Weights of a small mixture-of-experts language model, trained from scratch on English Wikipedia.
Size: 10 layers, width 224, vocabulary 8192, 32.7M parameters.
Experts: 128 experts in each of 10 layers, 6 picks a token, a softmax router.
Training: a variant of Adam for the experts, 449M tokens, 4384 steps.
Below are experts of layer 7 (counted from 0) of a mixture-of-experts language model. Rows are named router (the router's row for the expert), gate (a neuron's input weights, with its number), up (a neuron's input weights, with its number) and show model dimensions 0-223. Each number is 500 + 50 x the weight over its row's rms, rounded and kept within 0 to 999. Numbers have three digits each.
After each expert's rows: "mostly gets" lists some tokens that are sent to it at least half of the time. This comes from a sample of Wikipedia text that the model never trained on.

# expert 72
router:461498491515500561538391510513505509546563491533502438429485535557480566426439518422557403443542607511439439397507471461478502416428419482417549471477564421404550480518455495577452480497528551489608451522521478469559648556570397495484474552408503571480489461555547628487458501563405524609526463529529437524579478457560497552490517508496485507505510509550521441483485442555561447437501440497454467440503470576411555575564490431503560529460473581503456555513537518479474585537508515495484535452512517520456441500506465501494478598460587441621527462413439588486484490506510462437543398554435423489520507498497433466491439542534519525504511482506414557536518500485488522545456
gate0:401465466496450513485461524475363523454452544554585511535449433523553501479446520398459496477513577458615436474532480438375531502422632508475477553548546502455505496516605485490491493528507483494487467550499603462450480552536518606489564468505399563519452570480512477573472463455487487491476536540465434542540536487514366539549488445558498502492520455533547557557504415488472483456477462493511474516482588507475541447581550605464559553422595499499591459430417584532479520543519492548454523405503477509470519558478480527549497457477439556478413473634437430439454472455476530544486434516462491493383566500552567534505492491506444428472458551536543483454608484405521498504483
up0:433531388473473470473501481447448514418524494489526553439532505502515536486546459418490485428534542533597486538534559478430453409405578551424463559506497433429552439473523434485489544464512462508552537476485565455455570457582452447442467532444478557470511481440564523452445513456459464385573468503549462596413479497557459515527507459466495591558473473513534499521464489490471432437503454489424580466596530531416504505498555476375491501526538622553431528484417504459418551509545506564354584456460507477508529535576529489466576516506517563535448486589609515477441451447540543523440480528443544446426503505660546495457519552496446508532534489496553504512522474410525549567489
gate1:423565447441536546455479549492539590531458545494436483459550544452450612493443541510441529538479521423434452436533498481441494449420435614533460523496569520503542454392485427439531542533474454434502444444557435578499494426546450413464490513517426511434503426471502587563529458528559500571489502486568416517487556572480454597418565464442598399489430459531491523542511527420437503458507445524487435493503553500504511505571502486532495534512357508488423511526505550477468494492505531513457454513587381415526518491464427478480556414502523517492424528506538492493378502509532612514424483483468466363472580490444458520480513487452519542554416472481478424408457494495487469488438
up1:519396539471502475439563508574498548374512461530447540549558543446492533529525589651433507388513425467509452448405492516513517534462513436521499474543541529545394485502568511444589505485467589550453511472427542548496427421463509529497516522549527536526503489516441487499527517393560513459500519448561453517482555548482574481441471488556517492506495508490520517494581601472568515461527449508585426568523526462481453532477357578521432502441565545555511386490487536463600507434468547509488460526524516438450638562506494515480528470500437528465485614497457440491434481454480515466595591435498510554466479538420526464564512487505425489470428516434499576479495415559529436397520
gate2:460545463649506474573511490542520469529497478485518449500530444554564474548507490506483533559423516564520508527519534434534579508565516450479517488451552505533550439367465542486495461488494460550415469525531423546667539484450524462546464508474476572515439445494557452527531447532427558400511570502470448445607466525586520489552563529460453539474469567491545438494498530584415406383513443522543496452547537486476564439327435458579470567500407492471500486575509468500539552501553554453489576513501464508496441512526465445552503457449465462535553551428476611428512464566456427498511479572493410516449475538520481446485516508554387470550577528438531490514481514439464548463573
up2:539574515617540499548461463413526460548447431358537534511589555546482499514397454492479494462519457520488582548463544433477460532483443522433499537486507506515591492433437465566492505465574424492480517448473527576549460439447504487504478507531392484453350502484482571549425505531488560473579516460434554496511483526556557553524513564519459495479539529598589482523525527531404448467447563603530496501556544501509544445366489421499461570504448473462456490494555604552548481524604507517548484462480457486557463465560588437507469473444498537506507513408416510495577606472530421518492541515445524604463414515455480458577487543530489483573602494509470546524467548459526569564507
mostly gets: " the", "The", " this", " its", " his", " The"

# expert 44
router:570446409547476429475591447531585512376501570535543480534525545555492446548493464587538484439437450534484426419444537399454580522445537435469500544507568488594518520506460427490545453495424524446462514446458529510531394509477498521536446545491431385417442521634408465550517546466452562576587454427501444443477479551451545546503558494438497578545567460494469496433481518508601537511425491475480569588561512456527499438487564476566554494504544507550472491461604425533556573502553549504526468455417536469533492514506497468505459483518570484558497496478393505508497454450521586504534521483543458594520524538465464493539557576520498526505530553546411451603418572535481462510510
gate0:514426478513509458534509507508524521483440439546407537568407534433480472489521453502553466514463492521492473479540592524447506486532586456558522492451482497491585632590431491535449538532523439385500482507533480584512534404494576545466453496521449460478550526484536517465568496445480507389522557496493464422480449511430541491465562462569491521567488489454494416554402427454545537474490532492409595568444452501480481464577565537453536608476481515521443441456575507582529567595534505433460490416501588506495520490487410492476412586514433502584526503467452490509469413448445548489516366535466483468542426443481491609485456501494588522456581439563524451547516503560400518597465
up0:508502547445489460518524446480512513530425439503501593485405540527530398548493492435548549545461479608507508522544516481461476508544494514516558542463485488522572565534495430601446477636584426496508642475521519654532562473534521571491495420431486453498547547534488550449537488430411511563529521575442534518451410434547452478448539469499512463626522464457551554547535507441460536509503490448393537557516492498588562477558448574503504528501571492502468502602504500542429502477556438453540485470573464520514587448520523597430406493476482533477444593503583517443496530503511544527548493423427538421521532479520435584539444528437582531479457428532512446476497521425399498512480
gate1:518465501413423483546484493530532433523485513444536468547434512436498462475497502555403559437533537583425430479533512531538398493493511497521466511410548539414505492603520583467447466515491554605544519398560473616485482466479542548480477438483502575513460541447536495501516546500601487505559454443520467478510465480435528449490533473517547483434457567559570486574518479494441545517474509433490465581453466465488458473475439504554490549488595434539443440501513511520513442434562511485570412563473485586464524524632562528480553580387462485543594508326512525399579517444432464512466578609465565560475459513474468460544521499549480529468529511570549490564577508447492567509412
up1:526475495551519471477525550560518621411523532587454365510543485449562481471456382538508542498592465486514543368562462481484559442386485480568514454490536489472544539526518466467472462588453546446596481444559478500463535502492479571467421459513529477493487474525441510541524478514582457586483485521549534598598466485593542484610507463474593517393532431513494463414532583444488499520445532550494521473539474514521444519526454529615502475510575535562546519426535421507494555598496561516513436456466529625461487460503498559421510461518572517483505452563431634460501463465511481504525533562530547585486471452514489515440504430490479551536450547482489603561515433530526476591538
gate2:572519560544493515543471402485481573553574494545495553566519600486502450533501542603469397412554552567452421532610537479493457517477497453482448484520479548473604564533423452453494485464516481621583551473461397495487489518437549520556517394463449447505528558454575410539550501459475531529434497498435536519387463467443485574571441457534484463452550562581449409411465534471526573452502489544582537482460488435504520462466520563531500563467473443453538478476570492464570492469388540416500436454488427424468494469487614545549486495475494655529578533519460473427502471502481560514513480475557499543492426496431471475428546445500510551517571455464472545550488450459486486472491
up2:488458526455420407422549453474539485504553577520602508498556494540510460556462564555500515489520511482525522531495461483424419537590555477478459471512461570534461461543568471520503511493512562618563429566534452408461499525461492530582511381578470530594557483443504498501504414523505541540343502496462515547458524520466599539554471434461516448469479509483535526461489515566482485426451497551615523479526464496573448494513515471467566482436449472476470600495506457525598467487420588501441588545423485433527491560635499560504530475500497517478559482589579475379501491493413472516551502518543580585543526505495492515522508448581592453436459452514438516508442509492550508441646
mostly gets: " used", " known", " announced", " began", " found", " held"

# expert 79
router:492532449531486512533408452510485567523571488572487484489507549545514544464403471473595403449537583514425431403551488397527550429460394445442576455473569422443550451475393426469462533563445473525582464484463469451539595517510391483465580592430444562406510411512549617460501443578399466530569469510504486478566435481520490527489519437466441513483518508516481476485496447554499446483458499524440474491571575521453499523585525459512502489496428556514476491489526494460464541599533516520456512444551500521467500519452424475437543517435563449580475409411491626529550457548514427487530399505492487483523524511467527524486434555453508571455528476509424453559537502451563545552453
gate0:392550509511475518440438417510446466473486530505545440588499428521568470538460526510472565443410356588486536490564461517499528507540507569604466458532514448503471537547505573394468486594510586468526526494520538516503460495440490530482566488546505400508486584432447496493537498519539445409506522497497564417512522548492495569588485473538538533415497501547410549495552463510420476470477488488537549529577488431523606572513585503479467544468422443549534534514481472559503523560572494503533647458464481501493525511390528486575527446549421411496481484518592492578484494392460541613498513505503451540545479402450421552477515535436615461502462539404471447470437426483527497513490
up0:443539507496419535446509444505535473470474501423429454528417548441604500516499509506465414527436469531465515566489464485501530520553535480487525464436590450525486546544463610421458400572516520502556490521513459464519594431566440581512404516534496563449440554442508510560489611539491544413490492435447540471491529528556519511613397503441472601470494543567437457485418570533570464455499500513539501527586488437489537480563551425508492523492505528532528527514495496546492582526501555452564448477389635487505444519496522511519465521481524421504406492534536478466630558523500498524390568525405435606499503507475511399571498617467537559484540517462458611461437512482494494468498
gate1:487494420567397581464526479483539492494510469505424556420428569564474521486498505438484456572512478509529570453531395560547495466559490576491451479580454495530478477567488632480492442453417523525524522510552565470654494581450457550512372494440470538488451542580574472461520568480455525494477465458488416462444469447484414490466442524553508577535495567551502565588552492486481516568437435424535459453495472441575484532524539443548582556408508554544572594541467512487464531547487504530452460543530579588479464463516521521522471469533533420566454482536483461548475566477440463640487498471459366586483548506515524457482528508471499511552405517571459558517516430493450492427507
up1:512506549432469568579542503511458536473494497539538556564391565521489552474525473514526510448540547473422534501510507489491464484521496478575558482511525499442477552558519595547443351564536589591473532590571583555517512556457539457590536583492557494458495442518503494531499557538506454548539512476546528531479522499509501461515489604546531523430584521525533520520478561412500528616509549468534460443424428434457542554463460471532542504394475424501507525547428479547441572505444517506573506476654484533486567573485610488445468473481422494500535573537546510471389410505486463412535618489490547570549436547481604488499592489433474541572524424526468532571492472513417560469505
gate2:419419447501455449528474418512556515515434561452469421578469448525577482501499442508523471416488550521468508556554495530449590482617549471505530493468552562388469490513492475497547438462467441628536512535542588457521540484379551540529537553435461567500512484463515530471458504542505483458479569426539540531569527516585533505588531490525439490424413528516458461504457459448520534514480399560509425504484588448481530488614539501464430567483453442466462538512522365596464462416526577516540447468495576485541518548520522539502481472556394491524449500516527520542481526514558454498424509499435477463502544566449436467455546587655553517460542539460410449473548563401491565544498
up2:566480519494468489520439619467503431566500450441474568462503595483481515442504425495491557543490507577486552513474526468572533562423385434506527530486440531574422454475528398504455527476579587419529543479511413515444478575549492540525532459522543503519450412512463512557554463486498448581494450499461455518489514547503552556491473457520471444454569494485447524511432578510620430595420558564505482577471452546523474519478398475497523485467514525554415515565544534520437550536534481424533471526518588583469568479447419433479443425509654506513515555464431558488443568554440525566491508516512639526504386508438487519497484512439485476507554493555465461504420441609519487495579
mostly gets: " the", "The", " a", " its", " an", " The"

# expert 100
router:515462514438530554505430488506539507583443545559512539465457503476534438551430554475500494436500573532597466490485477505510489477423546471520605363456539455554570390575504456499448459585553528482544601490569488472494677445570502548538514481440371545581450540506477484482479443489461465526475543516425524440484404407555441535565540530533508525420509514436473442482475488564572472467543429521467503489538549506479600455533520437523444496551554515485504597414517549579389567457477491472471539498430486438570443453566549517471432461549534468437438565510555546453462447491551445539455386443503464507490507529544538464488476506453472572546503441574436466583508454501514466514539
gate0:454514505519620441482517498562538515509530456461535499442676440536500492550488430495352527498421464425555531561538503526457504540533523453522517432586514428529432545437509563478447550490504510435598513534452572573502526439566559461409513458468458557528487469551500510516484577550495510449503531458499514454452476571516541531484497443446564512522553510490581433439500537468485546466478516407508407559516473586482469447505519491521513531464539501457516486446584577503522550531561538398588517597468445459603482514571469502550434471541506483386463501594614518516446492481520585442426528451451545494540496563509573533562520503636416530517441410491498610556519474469489493497496
up0:427543443509556494547468510480517505548447569528515533591380472511428520524530586438563454493498536544462470503402524543533605489502462587524515485481435507462482491534487439471560576534403429449399463487400407498468507509491559484527528569551460483499549467343515521446541430405508418498394523524477480494533513467411414532529522475537464436510450522599396532465552521384513551443510508525504623502444533448518566546409502512510429514457440507431430503515461530519522470505523529450419496481425496542445479458557543486491539536492600458609468496440428509469489552532493509485528505563464476625533479512469444470487445428416477503484540525558526391518489580537468417501523
gate1:580537556511467554501449522524473482463365423498510408535510426525596442507448450521513575572479449472528469570476549524476562438600472485510512518405516615550540539560529472507602466433444388534477563517485505547413520434339504490512497432443476539518497448407465483612470554444536542491444511499432542463504511473565524450497496548484522535491468408535498466528446445438502470511471555487443543574536539534443446491509506483551470475416479430499536367440569527502555458502461511473554579458464481494488502478539531507500458459537505578543543460456454453407654522439455541474508413542466556472477561505498438524457555530459606467485536543521482542581429496574510575545528
up1:462517458506466477462470388390410493454494544446533602459499531493543433489442541527504469446478467481539559367619476423522480488525466516463537523490509515493533504488468606439460503533553448506534441526493588494512473447537516540522558467481411490398504580594592543493586553561506477399449379567548459461505461544504476431566537454438472549524511509452531525447474520522447531428521461575431503489494561504452552471491504491516484515542508507431506574559518472503515436497482498556417407450577558447521501461473472511460605545461492581588330555559472515543471462588488458478522487463503519502453438530588531533432448432482488521560457347568520481527503514410435499500486
gate2:457410524512459541490565393524497454462522593468538529471555489480558472580449514502441521556557575521492422438586409543521453472508456565445579536575451555512453442558424526505484473414497525491481510500544534485545499538561485541517433439456457448440427562528463512461537527565509315494514464491440537470573506510476525481473543459522504556465545543485507538573458448524339525516540446507499458444538433395489554450494557513510533474536597496449431540580597466552503556607519470548557436522498528505551549495499497440419497434473485480389452474564583519510488588468478437596433532478601483507529538488490553570461511520511357490521487513475591513490472491534450567489551
up2:362518469493457490457610444553573487436478547467501522447451524487480450541593451442406458413518493556513510572503429587575420446456478469378441580492460509540598469475505500496513548424520452633476578545517501502462510613484584523612552514519475464499580593447421506425479545491560425462514486522414570495571437515465482515471463468537441458485550437532469543555490513500448494560507495502451559485571501511492580451447509577499492470610517470514435521397502543463477583513519454475464514473523493471624590526480559519493546521483491454470479505495488539508508565570473474619506479484438523524490454434504471519516403560548428515498550511497605542473557500522439411498556
mostly gets: " South", " North", " New", " Royal", " Central", " Northern"

# expert 77
router:511554562501535510453443489406509567567555530523449525418484546503505494423480499460526485439572508546458519470512471457591518505579447478468552422474492430500514510469396500457471450517564450498632467609476418454556540490550492537476609528409466518448545511438627526510483495582411415518609503553513537561621444416431530486536505453455454470459578429545521520489516488503446477483474541540504471490517545595419531501544543476423534551506480543504452571487571488574442526511544482569429483485604484449574471518412499459422559573405552499515498507537487599545425432558459387530448397512456527465537504491439454500430437491518536467485542484524475493503524530444516543446427
gate0:488465500514497509472542571519435419473475565425476534527560448477494475482488433385387491487530507498554556589527520616436498492451489496557470552450531520584458511473532485515421414430500513549514528503560531540380497514552437478529599424530473492599604544510536478521432518451522495533473480557573538515507461449506438507532538498502474435503533538505421669424471493438415539541511487526479534547539409491502473551462529553486432513569620538494438457509480463579441562509542498498531498525541516495543627507590608462392542466568449484411567524538585450410461517507546557522526486442499571396498491430526510459483578434384429509475481517465474505497553536531515471514495
up0:518516542411520486453572562463498544489604537405504540384565477595483500548421466390470382451559447526497551517551465467418432460515370497536532512563478441466535480471524440488493464463469490482567547523520553514515566404570381548507537385518545512538456519622488451574560457464473537486532444525591559529507399404471533486461520488491367503487513426497398515466476516503475495588473464461459492493546466511454530540512508478542537471534618558565485548462499531566411580594515555537462453526448477503506533502525562481471480518516559481443477536497540547529506477503485502450569500463445473438545454489478530423537508558468470444505552538496444600555526396448568413524468
gate1:464579540581474463536489545427584508506496560433437423490453447542486540553456468543604492580520514450485579445465427498483584510564424463500552537592571491566504531494503506402468525471552472465516425475570453454591451466444393507524468449491532420509466549493436513548433372532486465503453508420462480503459542599455541456470548452548513524498485463585535493458509515386452511528425509438546399539474459456484416458501550502429473456468448486534448522549525445491540509513389576530495499585432457471451540416474449459537550489464506509592599538445490580537478589519520511508578468505564542558423614553492477591481533489537466404405494471517443475516532584545491487498505
up1:480448450413493482466432457580360529478506483580487461507473460404514479367534462415472531432543508514493488486582524552467473516404538546511495448483463479494502509479490543570501564539487492506478537504529562566514590535546625524401483525460460584514546508515554565461486501443446508564476579556510499500510529423514502582512552611520542478492521463416481559564541485550488514532519470589412523485502528534537629491504464516551458566589499578528536509470466525550504550487644502542503464534524516536513495564529540517520413511569534490526450470554586532480652439466595555522446430452583444483554409481540528435522508588467536510572489464508496519456573419498549560606539
gate2:521492519472529529469446590536477428629445479412621505522467389451455565585530533487532523513534498538561458466533507594450511493510504550552491487582505454561472529509474463474501429556587607423457521393521569546563467500424430457560559465424523507517497474557453467545530444481514584494505471580518489431461469460504514548514593509501618459490495559476499543499419499544532445506468445447433341406408501534512539540450547515491402492445530524447532543481379543455465486469489549561473508527575511553423464499573546502417491512499527542528529516471526537560522454480518477465457456552412527426470573449506481450541614392497552465453423528482502513545424561509471455549503
up2:516490499543455499506564578517531519504521413485564559562407518506474451464473493495581543535468431494592469575536511538550455515526587445546504446549463529506512549513484463472593419502487455523497517493529577510554503479497508566562501458471550506546447516483557489510557404570464449524493498560492611526510494462425538492524475421540549465421557483496579464487378549405508596539564486548565470439384439541428536536534422509501594463490504476392561509453472588621492427487469400471489498473576477456515497452516560560514455402561442588453498574607534495471530467515496481516502517528541500512479437555518515450476634500579431447493461472636504460438476519397420545526521
mostly gets: " The", " a", "The", " an", " this", " human"

# expert 75
router:505430441499498637490561519469492458545442384513561454478562459496452502490488476401511519491511498516497536542516477486569457546569530595505433506552495524554585520519405579521436537492547403407412490479520371471448516533521409534460552503520523427504474494516488514452548424594536503560620511563526442491542501527502533574457582416453415507527514516496495466591438567494523424530466501535430486479480449402491504506450570555456482490460434437499501502567567496457488431522589443463450576590583525543525478489480423504459620460471591494535525496557499506649462518435475480486430524523465519440558500433548547544522465435466518506485477527432521519437454382500416506459504
gate0:493548563467462482566468541517496580483488517466474470503462494491503486396445511474536476517461537425445477513476450435494588542519571535545479376497424515430432449539533498570494590514502519529561435509573519439531482529601488475502501507464506585399439510465471472455436455507489531573430565478435433506562487558460456435536510409497491436573330404510449479465491530538583486452388601421529462466452441436450490527490504476438449537446482504463557502533590546561594493464462491535548474471565558516543531512496466452454470451564526445531453427485495503447602542400496438496496557497432411526475532544478516511528497565516485519582608406547542559452369442530456507460540
up0:509481488480510413490471461496517552468472534484504453591519505513486553518571546486541526492489473501520555512523574544595587482527468508461395462407626523419438449425569512480549526533437595533510548438454542513522593563514484463580519618587436579471616495539575533482447529412469472541457573486510475503440502500535416402488521547575525475487570519500480584514568456485534485439556504605472533448566568532496477496489499525597489420483422499468491527457414554514504486527584523480478572495488486546478424454492522521464436588534423486537513564515518504488419468501528582472496537524492418466513476552551450442532506420449508558622528366452523476479593528524514418473619
gate1:482447507455372523547485553486443516565522399583454540530516491455521462471431512426651487533522509446479580483584428316582469464547480502531495487482467371472474563511500505540462401551481573478485512525480539542524479557457407538493495538413493475540508388465476491562454500515506506478538449436475491492542407477537530405447457495498391537493547476505623545386507513643540433514474470517524426494451507519543483441517526548436582419475515450519522518514447488448494465530464524566542587551530540468526509487519439498440447484361464474549559475472440489489457593543546482488479515426563494564448498454436509452478459516453515500481467452510443451494512501451477612474492
up1:440398517437467497551539550572533465469492512640424537484508477550520544559463477530588463598590552458449507509458452427586449544568417547446536501519472405532517499490458478602425466473511566451499447400554441512459564425504505558558551533498451424489456507523517434599463580493552553568542497514526430460537430483555521405413544453440381461560502478542577529465524544507578481476459486499464518469564442456557408477499536530483594532432429472519411574549468472440450524515472443609450529486543489460465564518518525465543490499434473464412568470439524515559461587459474475521444432501478484550538462435504468405505434443503499512501471482440588483501504447454513550536442
gate2:444419535491498437493443478551520526521565446522549566525547514472507459589493482545507467527538555526582519542486511378537601574467504554426484484522512522514520478509403563562450414579540561527534453531482401466444639461483449493502476528545473505604480521508378468491529511492515457529445522417512433421449527516546479489476633529418427479489582468521485545406508435453468592433510575546505486447526380567566523445578533518424535512514514427488495573491592441536426519499483482533412486489498565455585511486514506512475491516447509478581494501536502451476464419529502421521608444571535480463517545496443555488503424486477480634538456448562476481508617428432508492484491
up2:606523528562604458518581564494438497432531553440515514486511473502488573441490457555476519532455509516434474414491545594513481461443496528505591567445511470518467559473549530453492518474498456497526479484455523512484423459454510467452616395479517504483558462471617569496532533488495515527525460482429544512551412503447420569450458564464560534547446499445472473504482488534476422473509389466523579539466549515460506507407492418623512482537553605482505434537416617527569516489553527427494419558521480565430524519489501515560501600543490574380532406471454570555584492477423604420443544505493542513504494441581517570553514479496457481462518549477481528549420598518425506551546
mostly gets: " Pro", "St", "Se", "No", "De", "Th"

# expert 122
router:490541587525435512572537514524520511435489374514530370451481510506521444465488516566461535548472458549461423467464482522524450486480527521446531533392542490486512487538423505515533454435476573520483463472603450489544507481489547528507514505478524468530522528434526529570446594502540526520537588477430520500534436470536541521466424501390424473561428609526457490542495549492576513539494459535516586570445556449568570526486515457574468561468504474449399479425533433435563555491542480490464447428444416447510497591475535420388546571407473458532503494519451560554488465481603502530436520472389465591506511530453414421433472519567420546444575507480465554474466463454614605493481
gate0:418467472521577501461542463464470450551493530459535477488557629485463618510515480495470555499627486506491461484494428455431429497372433470489504484581389566454444526427490433562497472506560483473469578479438521474544506529489532586548502461502481480552486554471529561526440484551473555533482599540514518418478493489543425472487470458550574568376547573503609502509532526452562534372566570480489490579520445504469513490445508426527518444424534507467519515453431556461517535494467540502422478560570350432510499575460505449505595520569545498513629535497454581478459554497531526484565458464445456549457378543512496446446422513511391477474484476545530451484491495516515525490527
up0:536534463431421553542487450460466546602455537549524590533569458469472478464537446470454479425513552530517499488520532582501473470546413437527532439454496601433443493576517478474494566493552559529560496524540482486527477474528526447484510523473558514483517506593485566461521450465495482447506482485479542518442422485540574529505548567524523477498454445504525565454448522527501422556572452472599519559505438554615541604435521460454442577614414460555553585500533608497438463515564421497467493475494559527460476438497552555527482536566555549435460494492637539480497360483513521529441428510558487539538556559462581488510503456479555555465430486462443589476628414477563457599570
gate1:473525565453444561616533525549436532570595554419523446543475468556498550463512537455446529515542472548439467487490473475448469564506521487387565499580449530443560528493512595515498542511563511560511468515482464555494479591463520506534561585401478471423470504501485512525479577598537507635472485559468585575591489501561634456400463575536483528479459465508472463449477408580413512515547429573590499482486515442501551554385404518510490485495525391443510516510543515495539494567442535523500458490573474533464418546484604457481456440425545562464535595497506483443398483534443513529405490526518469431505489495367514457485450558562510535504490481525496515526536482477505480566487
up1:604535466502498471584458544496546441447403456444478525507642559432498508446452543512544499508506463528569482551456522518524566420454525476577487451451580583516456501526539486399598482558539624482489513465454488436516370426511492479534450424467404471445419579483511461521574451490461499577421499523481522533490535495475442466495620493474547538473499534492524560445529452408484573504489487547464587539486574488495368405510551404493512539530492471490514508438424453492465580515532431541542544540432540532478529492582430490506561511514484578524476487466483542543580496516523493456569572519479595568587479516530520447504464444482504519511509521442394453532395505606486443575494
gate2:486509551460607506446521452474528535442535552448472583497490509560539476526437577540534453539511545517496549488566581459618490510541455469385465543489410476524403443481489503481545530516424412439570521565479507472472535427527531510520541557467478533495508605501612547541543541475491498498565482507460550477524508543464489493596502432518456519416513461573558458484569510477508499398503515564543503465498541449443504483566486457484510489545578532474537471378550453529558522520494505541516610467510452496523468536541515526551546562487466518536483469549438440579466466557442466506535534548517449530550576397504481529533413451624398353554479497550583484452423492470593558349598
up2:479455514515527500470551475554397528573567462435527563519483500439504424459563473418476509567514498587488456552516620504469472569541547549467461485503430508496419509546499509625504500528567510457512572521551419505459504555602563491564564501521472518580581428499494462521484550487499548478543518481454552544486480509463502610588513516554473550490503545466500514532516424557549491445457476525514577499543505554526590445433551449467560538522564541488484432564607543453518489412604569464488583435507487471463421498539591473492588549451467580525540591647486461487512491417480598505453390488450460489445527515538477508559444465494498530492519548428619614493500481527539569482584
mostly gets: " but", " which", " where", " when", " before", " so"

# expert 23
router:576538497446492563557529480514486450422406420544483441594466562433512505472507535547520556451457503481472481426430502496493510571413521564507564547425477463451516562513487494549511470428437533450406504440531453464479552563461559509450464562529481396459594516486490491570469560528540514444575527519473522480541491515566504505421458520455487561568510593551454487510465427613551457521520515550495612524510481457564545528540483476482536573496491491508523520494479473472513561615541454501449497489366439514502528600518509407411558607492479464531525516427502530502515510515616531543443519461399515611443391525462463389420563584569421552449593558542496510552460489436504513526508
gate0:568555500501472550392504557393579504514371441467460494565489568512527553532468555416574561484461602519598555539461465508517471488504466540491538470541490547517582530568513462567468436477545517547473444514440454592455510551548465513488513612463421542423575511409458497578444591504550508521526457435524479553521566497525553506614467460528547463578514539447509428485424575518496457450530516398339454486515405541509526453491553492515454528412488482516498496542550485528589486477456601564490526541555489548519531502570527505442488507431515449508538551406454497548398533478408542476417458540459489502436526563556560432545524508545466448534483497541461415522501495505530440575506
up0:475558494580648426586467424549494510472517510497523514433568434527468490511519491494455442489549452442445582518425468570532522462579448436482454541517409452516476548492465496438495493496477578476501521462438469488549454473499453494511517474481501513490538461460506547441595389541443545560533491545437469499552480401440506425439519433411492457458486579473460507527488513417472616444529519497506439476486600551431414477524445547452578439518497478521422533474366500428395460436486481446401504505472407472551466571469388527508460463510498500507513452479544480491506480435511507489545540549575501493591408390493499536515486574506477501403477415416514467424556557527578469396514
gate1:451572548516500563460462592516351499494566422446572479525541435472507534477515508506454477601490477466431444491429514435476469510613547505593529506391427444491492487563470501566462514610585519505530491480486452538579556491440472537489525463459566517544426598504494539449391526551432569460406514537473438609542418479538565531581567544485516475511489599510562521586457452492518433466499560451513503488507499523533484534414471509404513497520463465483504505485491507464436567527566446528464509447537464496580426512497491468481508490511475521518446408502508535494535449486590471447556464533413651413434469434550480457458482486449470481434573512517430567539532495409595551559502
up1:428487509431470478557437478451595552485496582543505565489367469550533454461487520524477514468469505557522537568514571483552566569416484494550474439448607432459583562451591433552514581401540570437471561500528571526430458561590504439547431475546432495560483496525513501502535515477523507444568508428512466410438513548543455442487417477506565481502507502530498523489475517494494522455462451512472491481588429438438549517508556531527503520515506470450529399534529464564581493547373495431504503537463506489537500363526568466551525535601480499482468516547550428454569456524571557541555658452562465579530498507478575441497531517557526515532445477532528533450505388555383509475501
gate2:495508497562456586445490522455500424476541500598473403428459586659561449462502477512499545538444477500485526573422407504547412496515498508484553536558468502590472401480466573506541462441600380516594450497564369493455551496415558484453492597479505467571508583357538518472541477490495543455508506535465487534503506433530486402463435532497487478418486538536489466530592476548465510506408531554472502542528475445526423531511446557503486433494527498442494508523464491493593533462487492446554440555483522517547529555447515525557388485482577502418515472423501560544532548553539489617462453495481476440441524447454510404440409550507550485411541499542523535488489499502467472454421
up2:510539476569471528448412460615485491442507458540506405488461504595466340586440515538485507423493496532535528571516608468625541469505582438466493446542428409420484466477514471588504503514456399521554559487420470550480555570505439495503459515525395495505486516533485488592477513514499490449541469514555545596382425582474488431561483513522551483495532503446414454446534497571538416472503444505451552480584446505563596524467563459497468506545525489569541544455561522436488481479427510448467529487450514447465446541506553464543519521472576505485549558532561495531483537467402581592544501529488411498439496514514513546536482553414436598499567557455515468499555435474525552470589
mostly gets: " there", " where", " when", " because", " However", " while"